Weights of a small mixture-of-experts language model, trained from scratch on English Wikipedia: a softmax router, 5835 steps.
Below are experts of layer 6 (counted from 0) of a mixture-of-experts language model. Rows are named router (the router's row for the expert), gate (a neuron's input weights, with its number), up (a neuron's input weights, with its number), down (a neuron's output weights, with its number) and show model dimensions 0-159. Each number is 50 + 15 x the weight over its row's rms, rounded and kept within 0 to 99.
Before each expert's rows: "gets" lists some tokens that make up at least twice as much of what it gets as of all text. This comes from a sample of Wikipedia text that the model never trained on. Tokens count by the router's weight.

# expert 7
gets: "\n", "-", "|", ":", ";", ")"
router:80 51 54 46 54 46 32 48 74 65 79 54 38 83 40 48 33 71 53 45 38 47 45 56 60 41 63 60 20 42 41 39 28 45 71 50 70 57 65 67 65 52 27 53 57 53 38 34 32 80 36 37 20 43 55 70 44 54 44 49 71 31 52 54 23 66 44 44 58 47 22 39 86 60 37 48 48 53 52 31 27 58 46 51 61 56 68 34 60 65 19 49 76 44 36 67 34 37 52 70 43 65 48 53 52 42 70 66 44 51 63 65 69 45 71 57 93 55 42 42 60 37 19 55 76 34 66 46 55 30 64 37 36 41 70 38 54 38 67 39 71 62 61 66 53 34 62 58 71 72 56 67 32 78 39 66 38 37 52 58
gate10:40 31 60 66 42 50 44 53 50 48 42 68 55 59 37 70 56 39 50 26 82 51 67 66 76 55 29 44 14 62 07 36 36 70 44 69 52 45 55 32 62 68 57 58 63 53 56 53 69 45 54 49 49 84 47 32 20 41 21 40 66 53 63 30 58 64 45 51 43 60 42 66 38 52 60 30 23 56 57 39 33 67 53 41 54 35 57 45 49 50 44 56 47 30 75 51 67 46 42 82 40 66 63 24 56 39 81 88 52 36 41 42 72 50 36 32 72 32 50 50 43 52 25 34 64 83 56 51 68 42 60 53 52 43 51 46 56 38 44 38 48 30 51 67 33 59 33 36 63 79 41 55 21 41 27 72 56 71 49 60
up10:17 39 30 93 36 65 65 73 45 58 45 48 38 36 55 38 42 67 48 49 33 63 65 73 38 46 25 57 26 24 59 46 55 47 55 50 47 77 30 61 47 74 59 20 65 45 54 80 74 51 62 50 55 59 68 34 54 43 54 38 33 48 62 56 46 63 53 17 53 28 73 66 60 28 49 49 47 56 21 49 68 35 62 21 43 74 53 46 73 41 38 73 43 46 24 70 37 50 43 53 53 71 56 64 54 67 24 75 46 26 42 67 48 40 55 71 56 27 22 73 45 62 49 36 58 38 45 51 29 13 61 27 69 59 57 63 71 31 53 52 44 43 51 50 37 45 56 45 62 51 39 65 53 72 56 55 56 41 33 58
down10:57 60 62 24 79 46 56 40 49 57 45 54 88 53 44 48 69 50 57 52 88 66 48 49 43 39 44 40 71 53 51 54 40 46 61 57 46 69 45 49 33 55 38 64 60 73 79 58 58 29 48 33 27 57 45 23 80 37 56 52 40 46 81 46 33 39 29 54 53 45 52 52 51 70 52 36 54 41 72 29 36 45 63 39 38 88 45 35 34 49 16 31 51 81 39 37 61 50 63 31 51 55 40 55 66 69 62 46 48 67 42 48 72 42 39 45 79 22 58 41 49 40 85 57 48 72 58 31 51 68 42 74 58 59 58 50 64 66 52 58 65 56 14 25 48 17 45 42 39 23 59 48 53 44 75 50 45 70 29 63

# expert 5
gets: "-", " \"", "S", "D", "M", "B"
router:18 68 39 63 43 59 48 73 67 29 27 59 44 38 60 73 47 12 51 32 58 29 59 41 40 64 41 67 37 33 53 36 33 74 33 43 54 44 18 45 50 48 35 18 47 61 68 95 63 76 47 31 33 84 54 53 46 59 63 54 42 58 56 34 62 42 36 41 79 60 61 60 38 50 56 38 40 67 59 35 72 43 59 16 25 47 66 65 41 56 71 36 43 55 67 74 26 50 70 33 43 36 74 51 64 39 31 57 34 40 58 43 42 32 39 46 61 39 42 54 14 33 76 45 53 63 31 55 68 45 46 35 56 31 37 53 47 70 69 56 55 40 22 47 41 75 54 61 40 54 56 45 50 47 47 40 54 48 55 62
gate9:61 08 71 23 65 60 56 36 63 43 39 47 19 33 51 71 23 36 39 36 72 46 56 49 48 62 57 63 33 40 76 46 49 78 41 64 41 48 68 60 58 63 68 30 39 29 37 56 70 61 34 25 41 72 56 56 56 66 26 44 43 45 49 31 80 66 46 28 59 43 49 39 58 53 72 86 54 62 43 50 25 34 35 38 55 60 30 39 56 34 54 63 48 49 56 40 42 56 61 46 79 31 96 26 73 44 66 33 29 51 56 53 75 54 46 47 43 53 57 36 34 63 44 18 70 51 59 69 50 54 28 39 49 43 42 54 48 33 65 57 60 54 38 28 40 71 44 53 61 49 69 60 67 62 36 39 27 63 69 46
up9:56 64 74 19 57 65 21 19 53 18 43 40 30 48 41 45 64 53 56 65 58 22 27 41 79 42 58 53 55 53 52 36 59 45 62 33 39 38 52 31 55 41 51 54 61 64 30 40 43 34 35 43 67 60 31 56 33 43 58 55 78 56 51 44 20 52 18 54 57 55 50 66 51 32 13 41 86 41 56 47 66 52 61 33 53 62 52 57 48 57 64 36 68 32 42 52 46 62 67 41 42 49 45 49 38 37 78 69 39 58 71 58 50 22 42 63 32 46 49 75 46 35 64 51 14 50 78 66 25 25 76 55 66 33 58 42 55 64 66 67 66 18 46 67 64 37 45 64 65 44 47 33 65 53 54 57 50 67 79 51
down9:41 44 39 49 49 59 64 37 38 54 25 59 60 51 62 41 48 58 54 26 52 44 58 76 70 27 54 41 69 59 54 75 23 66 33 38 66 58 27 56 41 50 83 43 55 44 48 21 57 57 47 49 55 35 45 74 69 30 59 39 45 35 48 44 67 24 43 54 43 18 59 68 51 58 57 49 31 75 31 50 74 38 54 46 20 57 57 62 57 59 99 36 46 49 60 46 66 78 69 36 30 52 17 76 47 54 37 36 55 44 42 81 52 56 44 73 31 43 36 50 36 47 56 51 42 63 63 43 56 44 62 35 67 36 60 26 48 53 53 20 44 36 50 68 41 96 58 37 23 45 34 60 48 70 39 61 30 32 57 36

# expert 0
gets: ",", " in", " and", " of", " to", " as"
router:67 18 83 99 62 29 46 66 24 46 23 51 56 68 45 69 21 40 46 53 42 33 60 33 36 39 56 56 71 67 64 48 60 28 51 67 68 80 52 62 56 43 40 60 37 55 71 62 43 27 50 58 66 44 45 71 18 47 51 63 40 61 41 63 43 66 66 38 58 47 52 56 46 39 47 49 37 59 55 51 30 55 41 96 56 64 37 63 42 70 56 86 56 44 50 53 54 53 39 52 42 44 56 30 45 65 55 58 33 77 48 43 25 71 54 57 50 42 41 51 59 45 08 48 30 61 46 18 59 68 70 51 31 44 46 64 53 43 49 64 26 28 59 21 51 34 39 60 47 42 56 49 58 42 20 42 43 43 44 46
gate8:39 55 48 40 13 53 36 70 63 75 44 42 55 55 34 50 36 71 29 59 51 37 46 58 59 54 64 37 49 29 59 52 38 25 60 62 63 80 41 39 32 36 52 48 54 38 69 63 62 56 43 38 58 48 46 47 64 45 69 44 65 83 40 74 63 54 55 57 61 21 11 22 35 54 33 48 61 61 51 27 45 69 28 66 33 35 38 79 42 71 50 55 70 50 55 51 44 56 54 25 64 43 56 50 62 51 27 55 57 42 24 56 71 66 24 91 51 52 46 57 28 82 71 33 58 54 42 29 53 73 29 74 58 46 55 65 43 71 61 43 27 45 20 46 51 57 34 45 58 37 39 69 49 55 57 56 43 20 44 68
up8:40 27 68 43 73 34 64 55 25 51 52 55 43 63 56 54 99 39 61 49 72 50 52 60 62 38 12 58 45 34 63 57 61 49 37 50 59 17 53 55 59 51 56 39 60 73 52 54 48 70 58 51 65 51 47 27 71 33 33 24 62 50 53 53 61 65 23 34 33 49 44 46 60 55 41 47 75 34 32 52 76 38 62 29 29 73 46 38 52 43 65 51 25 59 61 24 41 42 57 52 45 69 27 08 39 58 61 61 48 30 63 55 75 24 66 34 41 56 43 47 51 37 41 71 50 38 35 29 56 59 63 35 63 48 47 47 36 59 38 47 57 55 69 69 19 39 54 42 90 56 74 27 59 61 57 44 67 53 23 44
down8:21 72 58 62 46 73 60 64 66 37 44 10 50 07 44 57 49 41 53 46 68 47 48 46 49 62 32 55 54 68 74 44 29 69 42 54 57 74 54 60 30 46 48 49 55 54 34 54 55 46 40 37 65 77 57 67 61 37 20 42 47 25 48 39 28 45 44 60 66 92 68 52 45 30 47 48 52 68 67 47 85 40 45 48 53 84 45 40 28 49 41 58 43 30 29 38 60 63 59 59 46 48 73 53 32 43 82 42 47 50 56 51 63 57 63 42 50 31 47 43 50 24 60 05 58 55 34 52 53 61 52 51 51 21 35 45 37 49 30 56 45 47 54 22 51 28 88 39 40 61 65 31 75 30 58 52 50 45 59 45

# expert 4
gets: " was", " is", " were", " to", " be", "ti"
router:40 55 25 56 53 62 50 30 54 52 48 42 42 28 40 45 77 29 41 80 63 25 65 54 72 70 59 45 47 67 56 62 72 32 35 51 47 32 59 23 51 40 69 65 52 32 50 49 41 43 53 34 48 81 53 44 24 25 44 33 30 48 36 39 60 69 54 67 43 56 41 90 45 28 46 46 79 57 24 64 46 41 61 76 51 40 39 62 79 23 57 50 50 75 51 47 59 50 41 65 42 40 45 74 47 59 54 59 65 58 56 50 38 48 38 62 77 43 36 51 47 52 53 65 37 26 83 35 45 55 68 80 66 65 62 43 29 34 28 42 34 41 71 72 66 83 39 28 32 28 37 32 32 49 47 39 43 38 46 40
gate9:43 72 31 42 70 61 61 39 35 56 56 47 69 41 47 49 54 44 44 36 58 27 15 54 46 30 45 45 50 76 37 77 69 47 54 44 57 63 25 16 18 33 42 41 37 61 44 59 50 54 48 54 43 58 37 80 42 53 36 42 52 56 67 49 49 65 51 66 53 33 58 48 41 37 53 36 58 68 27 41 48 35 08 36 47 52 28 71 51 33 53 58 24 63 83 48 52 27 28 44 50 36 52 45 64 57 64 54 44 32 49 22 51 87 68 64 44 47 51 51 66 54 67 32 47 43 57 80 90 81 56 49 64 69 55 45 50 65 49 79 43 57 43 60 52 48 52 29 46 33 59 72 35 77 24 70 70 29 54 42
up9:37 23 39 00 39 13 80 75 56 38 37 28 44 55 48 63 40 64 76 32 41 50 39 60 37 66 33 51 66 62 59 30 28 32 53 22 47 53 43 32 76 43 58 58 46 43 66 43 67 63 56 70 48 67 56 57 83 32 59 65 68 51 58 69 44 50 55 52 51 53 28 72 42 73 33 69 71 47 66 41 53 58 20 47 26 72 52 35 53 50 40 29 49 61 50 57 47 36 45 35 59 67 46 51 31 50 53 39 44 63 58 24 60 68 42 50 45 40 56 57 45 48 42 47 41 43 74 61 66 40 63 57 46 53 63 30 55 76 36 43 34 35 51 54 70 58 81 67 68 57 71 29 66 35 53 46 59 35 25 53
down9:61 46 05 67 73 78 56 52 57 71 63 52 55 53 50 28 68 31 31 64 27 57 38 67 44 48 66 53 73 18 54 48 63 41 40 65 56 34 64 58 35 50 30 38 49 54 52 59 48 54 43 49 50 41 54 35 56 61 55 54 71 38 40 51 63 39 65 36 44 63 48 52 56 31 18 43 37 86 63 70 34 66 40 51 74 36 28 27 37 41 28 55 41 44 44 73 30 51 74 64 31 99 52 17 62 39 32 39 66 46 47 49 55 53 49 48 53 50 53 49 61 48 50 49 48 52 37 88 66 71 38 39 60 69 47 61 44 26 59 49 53 57 20 45 51 36 64 26 35 31 67 45 58 31 53 75 68 31 62 56

# expert 6
gets: " |", "|", "  ", ";", "\n", ":"
router:47 40 46 47 64 37 63 48 35 65 61 41 72 79 57 41 62 57 47 18 31 34 35 68 31 39 61 32 37 58 52 51 51 58 54 41 33 53 39 64 47 36 61 64 39 55 31 27 44 47 63 50 50 38 77 45 46 74 49 39 82 35 33 76 49 53 79 34 32 49 74 49 67 60 67 48 21 51 44 49 44 39 67 64 71 72 45 29 65 60 50 60 54 60 49 59 44 52 50 29 81 33 40 38 47 32 53 27 65 31 70 47 45 26 64 37 16 57 61 45 55 61 27 41 59 42 71 60 58 28 48 77 66 67 34 52 62 45 63 61 52 28 24 56 53 28 56 49 42 62 43 81 74 62 46 34 88 27 20 31
gate10:34 44 17 49 81 30 63 77 52 64 59 94 44 52 30 46 52 41 53 48 62 57 43 28 67 54 65 43 81 32 65 42 39 46 62 54 38 21 57 58 54 51 40 68 48 47 73 70 49 67 78 30 31 39 63 62 52 55 33 48 69 37 53 50 31 44 27 30 43 39 72 59 81 63 40 66 42 62 29 42 37 60 22 64 59 39 70 70 52 29 35 72 27 39 50 46 42 69 51 67 48 55 46 41 58 59 58 30 52 56 55 33 25 32 44 63 76 60 38 84 60 50 32 60 17 34 45 58 65 45 46 82 73 42 35 55 54 53 29 59 48 55 53 49 33 10 52 59 50 56 57 61 39 47 59 41 46 46 50 31
up10:44 70 23 49 72 55 72 80 27 50 60 59 44 62 33 63 55 53 46 17 39 40 41 43 41 49 56 55 75 17 60 50 61 18 51 63 43 59 36 62 89 69 57 49 38 52 24 45 54 49 71 66 54 62 52 40 48 49 24 22 40 65 36 59 44 50 47 56 55 57 52 57 70 56 63 18 57 51 47 23 66 46 72 71 38 42 57 75 53 44 50 50 33 57 58 68 32 52 63 67 47 33 57 59 17 31 60 46 63 38 56 15 44 49 44 47 45 69 59 21 61 68 51 75 41 42 37 82 65 33 60 52 62 36 51 49 42 38 63 80 15 42 61 48 20 37 53 57 49 51 31 73 25 65 50 57 43 49 35 51
down10:50 67 71 25 60 58 56 53 41 43 51 20 47 69 57 52 73 47 61 44 30 32 50 55 50 39 55 62 50 51 53 75 37 56 63 58 53 46 20 45 71 23 63 45 25 47 50 39 57 37 30 52 43 60 45 36 51 56 32 41 63 57 45 59 53 67 60 41 25 68 40 53 55 61 55 45 24 22 62 36 45 42 72 55 52 55 45 53 51 39 91 57 50 40 53 62 22 34 81 58 42 26 33 27 16 58 63 54 61 45 52 36 74 23 77 73 75 41 33 44 57 53 35 44 54 70 48 54 64 25 56 27 57 47 69 75 74 36 48 69 60 36 45 73 29 38 41 68 19 47 63 48 75 39 61 09 47 59 38 57

# expert 11
gets: "s", "ed", "ing", "d", "ion", "ment"
router:54 66 54 59 83 51 21 49 46 46 62 52 69 57 53 55 64 67 23 42 49 45 43 47 57 71 71 34 87 61 65 83 56 59 58 57 62 24 59 44 33 39 57 36 37 58 57 43 46 56 54 74 63 25 41 43 59 53 41 42 52 67 74 40 35 33 46 61 33 70 48 29 54 46 35 58 32 47 81 73 40 52 59 57 68 68 53 58 40 48 45 19 50 40 54 40 94 13 45 53 55 48 42 46 61 51 35 54 58 75 23 52 54 46 34 49 46 27 33 66 57 32 49 38 32 46 70 35 49 72 38 59 65 41 52 47 41 76 17 44 44 54 41 66 25 64 23 43 66 68 41 53 51 20 72 60 21 36 44 69
gate8:55 81 50 56 44 43 40 43 58 56 56 51 44 50 41 70 38 33 46 28 33 42 79 52 46 45 63 44 62 41 43 75 17 50 46 49 62 73 32 63 51 59 25 54 34 42 51 17 66 28 63 68 46 45 38 56 53 45 71 44 28 56 23 61 53 47 45 83 49 57 42 48 45 74 72 45 36 60 75 40 56 42 65 50 48 75 48 54 55 76 56 48 35 57 14 73 67 28 73 40 84 49 58 55 75 33 24 20 32 54 28 40 41 40 49 26 45 36 31 42 58 38 40 50 57 36 65 59 63 49 50 50 49 56 14 68 48 66 78 78 68 31 66 39 30 24 41 37 59 77 45 58 63 52 47 49 34 54 47 63
up8:58 36 63 26 82 42 57 56 46 50 50 30 62 87 34 58 60 61 40 52 42 45 26 65 74 40 57 37 49 26 35 57 65 72 67 51 44 38 37 60 53 68 78 55 63 50 50 81 58 49 67 72 30 46 36 56 35 64 59 57 60 49 53 42 40 54 16 39 49 45 43 44 58 46 99 51 47 29 62 52 55 52 34 41 40 62 29 51 66 55 09 44 38 43 47 37 39 34 57 50 36 52 55 30 70 34 72 61 34 52 62 57 60 28 76 63 38 30 39 58 49 60 55 56 74 67 32 40 47 54 33 43 46 36 56 45 76 45 66 20 40 31 89 70 46 52 55 83 47 61 35 56 38 49 70 59 52 74 54 33
down8:58 56 53 65 26 40 33 58 69 23 32 60 22 54 38 58 52 30 73 40 58 54 32 39 43 42 26 61 55 57 72 36 39 41 28 64 49 63 62 31 24 46 51 76 72 44 56 89 68 55 49 01 59 60 58 51 74 34 35 75 49 70 43 60 44 78 75 35 36 47 59 38 50 54 43 59 76 48 38 74 53 76 71 47 57 55 85 40 51 70 38 60 54 67 43 41 48 43 37 46 69 61 39 54 35 50 42 65 64 54 55 41 50 55 71 44 51 86 52 33 44 54 46 35 56 48 60 67 26 28 43 27 38 50 21 38 48 35 44 40 33 51 38 51 74 53 43 22 52 70 68 52 49 72 57 63 73 52 46 43

# expert 3
gets: ".", "=", "\n\n", " (", ")", "\""
router:66 47 63 58 69 31 34 67 22 45 35 54 41 33 55 24 59 43 68 56 44 51 31 43 55 65 41 42 54 22 49 51 53 57 61 66 46 48 54 56 54 37 31 56 53 57 64 44 34 26 56 34 85 34 35 50 45 26 54 40 52 69 76 66 64 56 50 42 30 51 42 46 44 58 55 74 83 48 62 54 52 35 43 27 41 47 71 63 45 64 47 45 36 35 60 38 70 79 60 66 30 35 45 41 74 48 61 45 33 44 49 70 65 56 34 55 51 53 68 59 40 76 59 53 73 94 14 71 45 54 76 43 29 33 47 32 34 31 48 61 04 57 62 36 41 60 18 51 66 60 77 49 28 62 47 57 31 49 64 65
gate10:71 74 55 53 42 54 39 53 59 34 57 50 85 48 44 63 55 50 76 53 41 49 27 64 20 50 44 33 58 34 77 59 76 53 43 41 50 64 25 60 54 41 45 58 11 72 69 23 51 38 57 66 41 43 09 66 63 68 35 74 50 45 51 25 39 47 42 49 65 52 35 71 43 69 58 39 77 21 49 71 46 58 50 76 45 43 43 72 23 53 43 50 34 37 35 66 51 51 71 40 38 53 45 85 57 47 47 57 51 22 38 52 68 54 67 41 41 55 55 45 32 74 48 37 21 53 59 50 23 72 60 60 64 76 60 47 36 25 75 51 37 50 49 48 75 39 46 52 36 55 33 36 39 68 51 48 54 27 37 63
up10:72 55 55 71 52 46 72 57 46 77 43 66 46 52 64 47 66 45 24 52 59 31 55 55 56 40 64 59 42 48 76 69 44 25 57 55 29 55 46 41 38 44 79 30 41 52 37 73 42 72 46 57 33 52 47 43 46 38 76 44 28 63 64 74 79 53 32 37 54 69 43 32 60 35 37 47 27 61 59 66 65 56 45 29 56 39 88 48 60 47 44 60 51 64 29 30 53 54 53 56 27 90 62 17 46 58 35 58 44 49 68 32 40 51 48 24 29 45 49 36 45 51 46 53 36 35 52 49 25 48 40 88 43 22 47 72 37 47 60 67 68 65 35 59 36 46 50 30 54 76 52 16 85 30 48 64 42 41 56 71
down10:75 75 66 79 49 64 69 54 63 52 45 40 80 59 45 53 36 38 38 22 60 42 74 57 63 68 36 73 49 50 29 42 29 44 46 72 50 55 61 48 64 31 46 59 39 50 53 23 55 52 41 30 33 41 88 54 43 50 57 70 60 53 29 46 69 54 40 52 60 49 68 36 42 64 26 57 78 73 58 49 49 39 53 59 33 60 44 81 37 21 06 59 71 56 14 52 47 22 22 58 54 35 61 35 74 48 47 63 51 55 37 25 29 34 25 48 45 38 41 14 57 58 36 40 65 62 34 55 57 66 47 67 52 68 45 53 28 33 39 50 62 49 47 76 62 61 33 49 27 55 46 62 44 35 56 41 55 65 47 49

# expert 10
gets: "–", " 1", ".", " (", " 0", "0"
router:30 36 48 53 70 63 54 61 58 48 50 54 41 24 28 37 61 46 67 51 42 87 40 53 54 25 43 61 62 38 43 28 48 63 56 29 31 64 44 37 42 41 57 39 52 48 43 52 67 56 58 37 38 39 59 62 33 49 49 52 67 39 18 75 37 40 58 44 38 49 50 62 56 43 61 35 61 28 40 39 69 39 36 46 76 34 45 46 30 38 55 35 33 55 48 19 60 83 51 48 50 91 40 65 52 79 53 45 46 27 60 45 48 58 56 28 32 89 56 39 55 60 84 39 34 65 33 86 60 70 51 31 49 45 60 33 75 40 41 43 68 73 35 29 57 44 13 34 65 72 46 43 73 56 46 55 73 61 70 49
gate10:35 41 55 06 48 64 62 75 32 74 64 42 34 60 77 55 54 48 51 69 31 69 47 59 43 57 32 76 59 42 33 53 55 74 61 61 65 69 41 41 62 67 49 55 53 50 34 45 51 74 59 49 32 28 31 72 52 64 74 46 59 30 36 53 49 17 27 38 55 60 39 41 54 52 61 63 41 61 63 47 39 28 44 52 55 35 39 35 23 67 17 33 51 40 49 34 24 47 56 62 54 46 57 59 46 47 47 91 63 38 52 48 34 58 28 79 50 39 62 33 51 24 45 63 50 53 29 70 41 57 61 37 62 65 50 29 32 50 63 94 77 60 31 31 75 73 49 44 47 49 60 68 37 45 58 47 50 38 61 73
up10:91 50 53 36 49 40 44 56 44 40 69 39 22 19 64 66 62 65 27 56 40 35 76 39 32 69 41 25 55 63 59 57 42 47 39 41 64 60 67 46 53 39 51 31 40 38 31 54 43 59 34 34 57 49 79 27 72 49 39 48 43 46 34 52 62 31 29 36 34 45 72 13 77 63 44 60 42 69 44 46 39 44 78 37 65 16 36 51 77 49 54 60 47 44 22 66 54 65 41 55 48 62 49 54 64 48 78 56 45 65 64 49 46 67 37 43 46 50 47 61 49 63 49 73 32 31 80 32 39 31 27 62 71 51 75 70 75 32 41 52 51 61 58 45 56 61 45 68 66 50 35 47 74 51 27 53 14 73 46 45
down10:36 29 34 50 41 44 52 64 66 47 47 52 35 36 40 36 28 82 55 36 25 25 69 30 37 53 32 52 47 59 47 41 57 66 10 43 75 44 75 47 32 56 45 59 48 48 66 60 76 50 63 63 27 57 46 67 38 41 50 69 60 46 74 53 17 69 41 55 69 51 57 65 44 51 21 59 56 07 53 59 43 42 40 61 52 38 72 20 56 60 73 39 41 53 25 50 67 59 50 66 25 41 55 44 54 71 36 27 59 51 51 81 51 50 40 60 57 52 58 43 44 79 55 25 56 50 49 37 46 68 33 48 56 50 60 47 53 44 55 44 39 52 79 05 52 44 27 62 50 72 54 29 77 54 64 56 32 79 48 70

# expert 2
gets: " the", " a", " The", " of", " his", "'"
router:29 43 61 54 75 21 37 32 43 56 76 60 50 47 35 37 50 81 36 55 65 62 51 65 61 51 33 60 83 48 46 61 41 70 50 25 74 64 52 52 34 48 57 28 52 41 23 35 49 35 29 85 57 19 44 60 81 73 61 55 52 56 57 41 37 24 43 55 77 66 60 27 52 47 50 45 51 81 32 52 36 56 26 51 38 59 44 57 52 57 61 65 41 55 59 29 61 31 38 52 48 63 54 34 30 37 62 48 51 84 59 51 41 64 38 26 32 27 52 39 78 33 37 80 46 65 55 41 07 45 17 54 64 57 46 66 29 43 74 30 57 47 63 34 48 41 42 53 52 35 57 39 35 58 52 56 42 60 58 52
gate13:45 36 37 52 50 61 41 58 41 60 57 26 53 45 90 34 46 67 41 64 42 57 44 53 64 23 57 70 59 55 42 44 49 58 50 46 66 33 27 65 68 65 53 28 65 26 54 57 39 74 71 52 41 67 19 48 48 72 59 73 69 48 31 72 44 46 62 57 88 28 65 33 61 55 82 57 26 33 16 55 32 49 29 49 20 43 57 28 54 47 13 45 42 46 72 59 57 60 69 60 20 40 17 34 60 37 52 35 60 64 78 78 60 60 45 68 47 50 52 51 52 43 62 34 44 44 51 57 51 27 55 57 53 45 55 44 53 34 52 79 50 43 41 66 50 80 76 62 37 40 35 65 45 73 42 53 51 39 56 53
up13:29 50 65 42 46 42 62 41 60 60 49 59 63 63 47 52 32 62 34 72 45 59 44 66 25 37 50 32 36 78 37 53 60 57 34 39 40 51 42 50 20 64 62 49 77 57 55 49 63 69 36 29 55 52 45 32 81 46 35 46 76 29 41 55 54 68 41 52 56 51 46 28 64 42 40 64 20 43 85 44 81 44 61 73 34 45 45 56 26 46 63 61 47 28 64 62 53 74 43 35 72 48 59 35 63 61 60 46 32 44 48 60 50 83 43 57 41 40 63 47 57 41 50 52 63 41 35 62 34 26 46 00 77 42 55 83 62 41 58 52 79 38 27 53 43 64 63 53 34 43 23 26 48 39 53 37 80 43 35 41
down13:28 53 64 52 50 65 44 65 66 40 26 37 80 53 42 59 52 41 37 30 38 69 53 72 53 23 41 41 64 63 39 31 35 51 56 27 44 42 45 75 40 82 50 45 51 71 25 46 34 74 49 26 67 69 49 51 26 50 65 49 69 72 38 45 58 63 31 39 66 41 29 55 55 68 27 39 70 34 62 50 73 42 60 63 36 72 53 77 26 48 52 46 45 46 26 40 64 53 74 47 42 46 46 54 76 48 63 60 65 26 47 58 65 26 53 27 52 42 59 69 38 64 75 16 56 56 40 53 65 32 43 17 08 41 68 43 53 55 61 51 77 46 35 42 44 64 59 52 30 60 46 52 36 23 63 51 46 76 51 40